Experts of a small language model: width 128, 16 experts in each of 7 layers.
Below are experts of layer 5 (counted from 0) of a mixture-of-experts language model. Rows are named router (the router's row for the expert) and show model dimensions 0-127. Each number is 128 + 24 x the weight over its row's rms, rounded and kept within 0 to 255. Numbers have three digits each.
After each expert's rows: "mostly gets" lists some tokens that are sent to it at least half of the time; "comes before" lists some tokens at least twice as common just after its tokens as in all text. This comes from a sample of Wikipedia text that the model never trained on. Tokens count by the router's weight.

# expert 2
router:098150158117146124124115118130166092134121085164129124171089132190134168153101145120096141134115123099111104095103125129132122108164108145131173139108114115171089131126117142106148129132140167118125130137170109141166134085047122146133127142137142144125179120113099130114162102100090086102141152122132131115154163152136097082121104105158115147138149117145143153130166146156140134141128
mostly gets: "century", "ally", "ted", "later", "time", "ember"
comes before: ", ", ". ", ".", "and ", "0", "5"

# expert 6
router:144154177142127125089153126143142060165108099111114137136105151142164108130128135158098179120114088105114111101102127137106098132144105153145125164101095116152099108152119151128152140166133146096104108146138117170138133114092123157151130149145168167168119131108107108149115114085059140111133128143138140118179161129149171127174107115137118120130134108166136125139137132128159092129144
mostly gets: "have ", "had ", "has ", "played ", "made ", "used "
comes before: "to ", "the ", "in ", "by ", "a ", "as "

# expert 4
router:128132145110107120128120184126160101176104111152123145141111149144173157202113108141089171108061138097079120117132104143126117099134119133152157109116135151132117113178101130122178150125142131111121130147149119140155093092082105137120090121145152157141140132090126139131136117102098151101154140105114121117152168137141115117140099098154132138174126126129122148164154130157157114145099
mostly gets: "during ", "During ", "After ", "after ", "against ", "In "
comes before: "the ", "a ", "his ", "201", "200", "their "

# expert 10
router:104148127130130089098106149117149106116121105138089103147123133145155147134136129130081149137110131060086122126151146118147111123149125169122179143116085090146135126118142148123188121167177178140134091137140127146138127133122119156115117128139153175153156100103099129155159151097092101108160127093125154104128124126170149095138120120114106171148165136128119170111136118123164131165097
mostly gets: "== ", "=== ", "Votes ", "Candidate ", "also", "Singles "
comes before: "\n", "==", "===", "= ", "; ", "See "

# expert 11
router:141167152141127127124133155118155101160106085115106135127091171139135161145099167112103150100121096105139103095106108165068121109185096128136141162112116103145111132153125144131157141147154141119130080141156129162169090123109117157094116149136159142121125116109078096130130150124102085127137138111122142105175158146151108091148096146147104143149169137138161138127163133166141140133123
mostly gets: "He ", "who ", "they ", "she ", "he ", "She "
comes before: "was ", "is ", "of ", "had ", "were ", "has "

# expert 15
router:100152157093122133108124153139187116150102091148123133121129135151157122173147161160094129081105128061102120114148128150118135096163089148145133151127118116136123134151138138128133164165166148090121100170142110131125104088085111141127083141136157156128133115122145142120146118098110119125144122133104173138124116156147129082162128137190089176155154112145126146148141113142133109154105
mostly gets: "MPC ", "JPL ", "· ", "', ", "−", "–; "
comes before: "| ", " ", "0 ", ".", "1 ", "|"

# expert 7
router:115161153102107125092109130124147075176125113144099131131091132128143149136119165150099141096090114057105093119108113155088127102149110152171141137108101126165126148130132167099147166154133172119149119148131121129156140130122113127095133147121119144175179118124106107108123117114107099123152147116122137137143123163156149062161119145147090156131140105148158144175124103154144116145127
mostly gets: "\n  ", "\n", "\n ", "\n    ", "alia", "ISBN "
comes before: "- ", "| ", "\n", "(", "– ", "/ "

# expert 8
router:141125178140137118074101128127126107133137118166077102159130144145155124126099138156075167111125100068088092126110115141120102118158138140135126130140153123122134171119096131100117131130197148132095152142109144132135104120122131118130123120140177142142145142124108130144131118128150137090135123106133158097168127155144103088138102095118127186170123101126135133158139134182174097134162
mostly gets: "Coordinates", "Born", "Succeeded ", "Total", "Genus", "Clade"
comes before: ": ", "by", "–", "201", "• ", "ation"

# expert 14
router:132112170164137134107114133127147099172145096159083114132105189171156175149104130150115121143116126062102121125098080137125130107144090148136129134084120120162113142113140164126161146138118152106119098127159109144129104112104101132096128130164134181149151112122101121165155113097124101136152134115119134113155105174165109099127121133177104170140154137139151124116138123150125115157107
mostly gets: ").", "\". ", ".\"", "\".", ".\" ", "."
comes before: "\n\n", "The ", "\n", "s ", "In ", "He "